{"n_layer": 8, "d_model": 256, "n_experts": 32, "experts_per_token": 2, "d_expert": 192, "d_shared_expert": 0, "activation": "geglu", "moe_layers": [1, 2, 3, 4, 5, 6, 7], "router_score": "sigmoid", "normalize_top_k": true, "routed_scale": 1.5, "balance_loss": 0.000539, "balance_bias": true, "init_std_router": 0.0117, "lr_router": 0.00232, "vocab_size": 8192, "norm": "rmsnorm", "norm_eps": 1e-07, "tie_embeddings": true, "optimizer": "adamw", "lr": 0.00127, "beta1": 0.9, "beta2": 0.98, "batch_tokens": 65536, "seq_len": 2048, "train_tokens": 383800000, "steps": 5857, "dataset": "wikipedia_en"}
Below are experts of layer 3 (counted from 0) of a mixture-of-experts language model. Rows are named router (the router's row for the expert), gate (a neuron's input weights, with its number), up (a neuron's input weights, with its number), down (a neuron's output weights, with its number) and show model dimensions 192-255. Each number is 128 + 24 x the weight over its row's rms, rounded and kept within 0 to 255. Numbers have three digits each.
Before each expert's rows: a language model's description of what the expert responds to. This comes from a sample of Wikipedia text that the model never trained on.

# expert 6
Description: Common nouns ending a noun phrase, such as family, government, system, city, school, and the sentence-final period after them.
router:106114139109100142098087123148128110130125154146103111127142112136134131118151110136129127128089052086155117100177138142144121195138124140142135173127118131136120113105149172141095104149141124
gate0:118145176125122111119143092106137145156123134143077152121147105122094149102150148142137116123184137158096185143165129163147123124160112171144105136133145150120120079121116164140114103150113162
up0:132130143121126118105130119133134137163131123114147116129124157126193116132136074098126133119148158117081139153102165120115135133187133128105149092136099112133117108152141146129103126128152129
down0:148127101148050085126149140118123132154098137150096160150114149135134152095152098120152136146129116123196157165157142108129154139121093148126100106122142152127109119113112131125095117109167120
gate1:136152092140121163153150095148128127082093171138169150134168113149112163110145107135096096148140153109107084126083130158122173142152141146096086136114108117157099127128105130123132133087132130
up1:130118144112106086100123145117146110109167070150143117120116169121125095142070136140116126120121142115149151126140130128139123110117158120112092139097120118147121158143126117148112131106212155
down1:148128118143058155150117140106132094115143137129131148153164105098159112078114168128138119150124099091113090089140094128164112171139110142138117130157144086158130134121150130089093133093118151
gate2:148116087145099116189082122147163108076133116143133144109128088123144147099146134131124165153125108145115135101118103126133123161117108148124152139136163131131128150079100138120126115142186129
up2:113114108087134162153096139138124128126119144101103115156104124214120127119125107171075171149131123134156069132126069140148138114122155148117130131127140134146136105097113200114144126138150123
down2:083135129183183164143119113142129113129156164104152108125155115134133157143102145140132125105130172132131106129112111162142125111134104136128110124133082136158167120129084137128114157177113126

# expert 7
Description: Mid-word pieces of foreign proper names and taxonomy terms, often Slavic or Latin endings such as -kov, -rov, -nik, Pseudomon'ad'ati.
router:101113141132086128123110103180121144103112116177129113112123127159084163118150140079138147138131136140122126089156176143196162212105125129104111124127111167148129123075120133074146149114148107
gate0:121096137173118048129178162146101111115121169147108146123096080138140131107122124125138113107088134118147133131095114118187102155108130131147143121137135125114147112132115134133114078126141131
up0:152144098106114123134092100122128113108177096125160111146153142140087143166113160135118139113139135131150109150112161155135148127099109097126092148131104115167112111117118115143139077142123086
down0:154073149102147121086140088123096111143118093094144159128117150114172137117125094124141129123148146082163102160148153148130126079132175179140107110149125155139099140140101112126133088127115121
gate1:125126106162120172123131135155160163143144109140095135132081091161119138113112140126127157173137130065117124154085112146139126146113143168162149115116156149111177121134131140149096147107120131
up1:128104097154137131151161109117118140133120095118107095138136138167125151105111087157176217143171129141123102096095147107135159129107109114136142152138142126155124160125095144104130113111159144
down1:160163127162108162111094155059139115107135151091107114108110104132125127151087153105139131108103149128094116127145086114078172127130129136139108125115135145116094105137087154135094151110168121
gate2:118112121134110140087114184153101151092069119096153100136093129137112129107128144117117144133106120098142091133107159115109155163113129102116083123126104143133129112100124098114123135125163114
up2:146148106140135151155168111116147113131176123141113144091075139129119100146113119181148143150126115132107130097100078115149111104129158160097117136114141086129131108154112137199125099113136133
down2:133106138142157147150124113190103129141111149128123113124097122109113103142118100115100124135110151181150124147104139165169141172129102144153117115122119115086118156097113127140055097120116079

# expert 21
Description: First digit of a year, 1 or 2, as in 1949 or 2015, in dates and tables, plus short vowel-led name pieces like amb, ag.
router:106118108118063169067160132181136135118103148122089141139130078126143161091141083123133109120126128137154115143159111138175149196124114106091143092141145104137139151109129144104115083097127144
gate0:113081105135123140166121105163092137088110150140116089110153075153146135090118091164110143133130122081128068150149111125139143094137123136117110115151124140160131126126152157100139138171148134
up0:121120133149107101100146149139121105167099108119112100099098109068158169080163075188103113107107125142145143137089140160130086103083133160149120126141125119144092148135094144153121118101124127
down0:113100189146129150105106149148105114163120122147152142118161077094115109108139053157127130119097174099144127116120131155106178110139133163097118127163138129135134140127121161096120136112114140
gate1:103162103117118101158134127129123129131169151114125143120125126127077093140145147115150123144110126126131121159131149140115118118129133175095122136096138099085170065116132156116132165144154157
up1:104167083117130131147104182131069103128138122089135152138146120071134120166123141153142139144081139104124102108063131141125121130154166139113163145106091094114122124134123165112161117120080117
down1:112128086156138111128150160139130117130150105150138112121147104111117119140116115120107098164154165148142141135142089126101101157110121165060141096092135116157123091150108112102105125077143135
gate2:104124130129118156106078121136112097045113135104138124185140123164143135144164123156106108146121109112122124121172117156157163142146122087142135177136121108149127119127092133127127075110134121
up2:121117112189138136123104147088094118091123143114144132151130144100142167173137160125117150118131092112082172152103154115105148130139145106184116123145084145138147138132153127099086107110119125
down2:131098108101122181113153173164095093167112146139149132131164107101115123144156103139108131096120095137181139172130114142141082107115169120087122157122159149154152135128155115167101141142114140

# expert 4
Description: One- or two-digit numbers and decimal points in tables, dates, ages, measurements and coordinates, such as 65.7%, aged 25, 24 March.
router:143148139095057107165142118163115142126133119134119127127126086158128190079149118123159120132133092147164134138185109127123136169105119146098159095147122128104110140105143131165148140142130142
gate0:095129121110111131152123144114122108144123174132114145097149106101127144128113151154107157150138127131119129112114176171122120142134123106127104169128121129110107112112126121121102132163146108
up0:107134106129133134169097138114098114136167132119141161077142101131132126141101129113120134126132103110123153108097107074099133145134113114125136148155124147140085137098096105116120132167143146
down0:189101141122117114157104124151132148087117117158156110143114143143104087107116150104101149153153100133107113137120157147146125117177133169136145135092134092124137083135092083141113130112114150
gate1:135126098101148143153150086127118127125091114151147112124160157141129116094152139133075118126133141114133118157154133110131169119126115163129096129094099114156103114159130136116156141107119132
up1:165122128145105110104144167141120111107135119137141091145144152133089132136152138131131118133169145150170166123157133133150117146132152109179128135108120131112105131131149111146087120157142134
down1:140129136148107100080110124128128122114120117096132167079166101067150143156133141139130103121127099125171087114122108112133144139131096089105138145145145134112142125151151114125097109167116134
gate2:145125145121138149114128164143122131129163132100155106126081119138092110178140065123099130160125092103106145081124107175143135162141149119062128135145154114172139123131098092059133119129154103
up2:116151114084114141131131153126122161093122086106120158104156140128122101077192104153087116076151132116113115139126120151154132099117131151099132144117124114105133113145111187147084118127125161
down2:104098141123101123130158169119186139154103108148107101180085129075119124135131115142111122150165147121096093107128093168112112120114114157139167118101130156111114149143128129142121165085132141

# expert 12
Description: Possessives his, her, their, its, and the nouns and verbs that follow them in biographies, like career, work, end, return.
router:140128115114097117153137072176090155145098122121113113117132124124129130127162150153113158074129049125116098123140148113153127160135096130138111122136148135158148083089142106100143144105139124
gate0:111115095126096125159109142133134166144116124127143076118091118144132135104164111153114151116118106148131175146107120104136148129101111158141146115145132177071145093069129123104130121147157158
up0:141118091136136084159141169136119103161090138093118098118138124123109112101121145127111171095121096118124134130082124088118121128084104119145157097094104136064160135125138115143128136076123160
down0:134144167134138118094123152094144141170134133134103109158122105092119093154120109138109145128136112127144112109149110120153140092133129127089117109125150102132131126142124138151173165096143141
gate1:122181095145117087127138096148149127095085186130175126172139151135111131101130120104100109152131125122098114145163139130143111115100124187129163160129110081148173105150146135155144109140147186
up1:185155113120147117156116099134106115130114125178179147144147120151117159162085122097121152116111174140104153130121123109134086115166103169142127149143157134160113112154132102147098102110132075
down1:145134176125116125167123105156133132123097105111160151130169176110131105146120155118117097089110138134134177173142137139122145161101085134140146103104106142087145152147158104159101143142185134
gate2:156160139096095119150131124130096101131114116089127179146155082114149131148137119140144164132143122128108100140110112148126149128158134117099179095129124144145129136105126109175103144117123154
up2:117110123131142180128133125116126121126137100076131131088119172164118164126143089146134145116123099140150091124110065150141112145139175184143107140103097156141120084102150077098093099112134159
down2:170143158182085100112127127139113141151119095126140132120144152092144153122104104124139164161174122131123114127127094132155146137129178144144109138102142129174087148116118091107097137075137151

# expert 20
Description: Short vowel or vowel-consonant pieces in the middle of foreign names and words, such as Milw(au)kee, Vishn(u), A(ri)as, un(an)imous.
router:117144142124095126122112145181155117101119128132093134152130152115156174086158124154131133135102120104105131142145109154165086169106146162086122143133140161121123136118144129132133079104132120
gate0:163134112169122086072091119102099101120143133138113124147130126126193164101143121163167078128119102091134158119094084136119121128137124134139107104148128109174106156125073104125152137156108172
up0:087109151139148124169158138119118156110152117115125076126118122138141094179132159082109135085084127114091109168138135137124114127111075142163129151132115147134109066121155129166146100101117107
down0:114140108119125143124139120122137152122157112145140131143180084096141151157098166123136125110121128156116125064099117096168132136100118111123158133152106076141087143141160139136153140157132116
gate1:116111091076093140126102110142110149113135111136119128161098130162179130119123113157116122136140095134145127171143136056126156137159109055159075138124153161144128151091118117109137124117152109
up1:153108135160106128113119149145151101116106152073142151114135121118159147173109127090143154156150136113137139092088099117178115137148123090190125164131101152117121165126153128153142179130141103
down1:085169101136149116123120134143143126173123133120123100154133124135193168120122148188150128097104161121107127070145118122100173126074100137111167144156129123148164124136147096136174103112117138
gate2:106088069073128140150120114117119147101182167095143114119139132124111117110116133174130162118141102139136127104067129122142143129097095121131130114099163114112163156145099107123144125136127101
up2:154127102119136115153157144151165134103136108177128110133123140152149108153130116113149122182103112117150145118160112112099124130103117130136097134158134138138139119112128178123174111099123123
down2:094105112111103139147123133110109126128118126115092161111157124157164129151085127155096092130131170139110123090129133116063119115112151103148108128124163117092110147154115147107152095125107119

# expert 13
Description: Pipe separators, semicolons and small numbers between cells in sports statistics tables, such as 0 | 1 | 2 and −17.
router:132168162139065138101131116156161117099136110142102119112133118144127145063136102115187128103112049115120110156140132143143139146118140133091112137126124122130131154106153133172108128104148132
gate0:127139081122127143146081104134099126143135093147097128113143118091147133148127149142153125157095111109142116124099136160129142124139107157097105116136138101101134088099107156120102116129132141
up0:106128122108141141141116112128153075153144142132142154082135133120131160127121138128113125092191144103117109151132103132124131119129127095108130129157090191145120141137132148123117104117122132
down0:122112116181128092111142147135143139097134141133143109121129071153120162072156082134165142095125094079097149162150057149133076142120152113140159116177138108118134101144111131093168146147100057
gate1:117152139124101168155100111132070139114118154137123138141141139149133168154137114162086158176126120090131152099100159133142174112152134159150128149098173124136120101094133115127113080158102147
up1:095104167120137103154100111127110088158123129140129154083158126118130113107122138157117102116124107114142101135139105155144130129100148116071147137147127140112136164111120152112163137141139133
down1:150160121158095156140147131135164090111140165128122179133125116115154145119133090133111143082105129088142109140156126106107119155114131113094170088121113123137162118075119130108183111116125092
gate2:066131148064123093148116078110089123143127157145130086113147130131131129103106162128115119148110139124181146104132135133125126182119137137137115118107136109099095156079162095129117114095092122
up2:145161177087131138129162112136132155140147106081123114154110121161130124100075124145092092104126161166126165162165076118113131145167153132188125121155141136100107127115137188127130106141112110
down2:123114149132123150121130133137120139145114131095110140119129143103138124100160165106115110133125155121087142057163163147113111083183133140139103139120159157135164157137141099124125128161129174

# expert 0
Description: Final word pieces of personal and place names, such as -ville, -ford, -burg, -son, -ić, -ini, as in Gothenburg and McDonnell.
router:103118147118101140117105070168130115091115126151107153111133116155135186083169104147126148134122134097129104061144165154199174213126145188084099129150112128120148097097134165139116106128173147
gate0:151164141115121124154068144123160132116126118113109122129059116119098123123121102140101134158166125106141114106091130127119149116146125160121110132095145118165138113083206114153135139138129154
up0:131099172096128141081091114140102138121096101096148131140140155134121121142156135133131127155119111101124108102128183175141148121134145104141163140144157121169122155143137133123129111143110130
down0:136117149095184130094131078172132167121109100140160133098150174156150135132162123140118109144126186108145134137129154123109157145111133127117146080157127144096099101138093148179172103101125164
gate1:116120142103127142147096119111096161161119096139148135075149093154153139124125097129143130139152132097140119126121158099099131122135141147100076115143116125157099161123132119105094134143136114
up1:117164152133123147165111094155101158119134105127151153126144115148137138119114137115138177113144136153101118138178150096137094172103178135137114134092162144185161135116140116149136142132154114
down1:112171121128098103116119130105135103105115135172166122130144159142111143086102131141135138091171180142122114101102145142097126139149139112149160104146116107107144115178146132141169107159128127
gate2:116156124095133158115120101148128141084114126128173142148119118137088139089109109181149160132087105094156127135109125119163130137163098125085127125126104107177171146094070130118133110161127137
up2:105145174106149094118129112112129121143082125146142103104133092114142110148090134132105149119090131103105163118153102101140152126163108126152099098189138143158147123144100139112107073123097153
down2:120174120126173103129150137130129145112118104114124124138141102184097097170157128140142162111141132083160122084127139141089103111102112124124115148163123127127135127126120150137069174118137131

# expert 26
Description: Words in names of organizations, competitions and ranks, such as League, National, Cup, State, second, third, Deputy, Senior.
router:073128133144090133107140122164126134116132120156109127141130092137162132125169092132128125098097056073146111123169118143153134177124132112129096170095145112121141141147128136116121123142149125
gate50:130160147113116127183096125151119106096104127107147143110147166160148167125112141105106118153107140146170100129156093173140170118138137113093087062128125137124122123121143122128117114159128165
up50:136091157068139074157155143154110175124119096156134130107140114109139103104120167150123073111123157132122172117114146138146084126145086118159082064156139118103115097148123170120140083133143101
down50:107109134094157159145082126146129145148124114096099097113158128119159146141145151159121126126148135112148144126145112129139131156115122229145102134112111112109153093147115124115123172154130203
gate51:145129138137124165161092142142145124116109165131118154169144083151147154134107172140089138139151096111147078100128167113127121129121132099116127131123101120181151134157137137093102131147153147
up51:113113135104111113102140088123135101158153087131120132142085129122135143149138112128123131103145136159101149101151128119139151153091111130126105151079135105109073143132068113141094158117154186
down51:128134147125154129159111121134092139110132191094115116110090128096147129103134134141115126119141096175134121117148115146141141162122134102162144156112132122149135151105146111166126094157134112
gate52:130149099106123119101170135140146124135120124172065158156155115158111114108133083120151129133112088122134185167130115136132127151120138129112141147129106101117109148112132159122120094148111119
up52:108167098150128141145153122131145132143134195157090116124128155184084140119151139147141125134123122104152086167114117114146165119162085133120130102123114108176132104113124119109112087140091177
down52:140148122123111133135172168154116167122149094135110162137129103142115127110140144136132129145147128184153144137124120104118100089134111136135114110171124157143093154121098165116135109090140106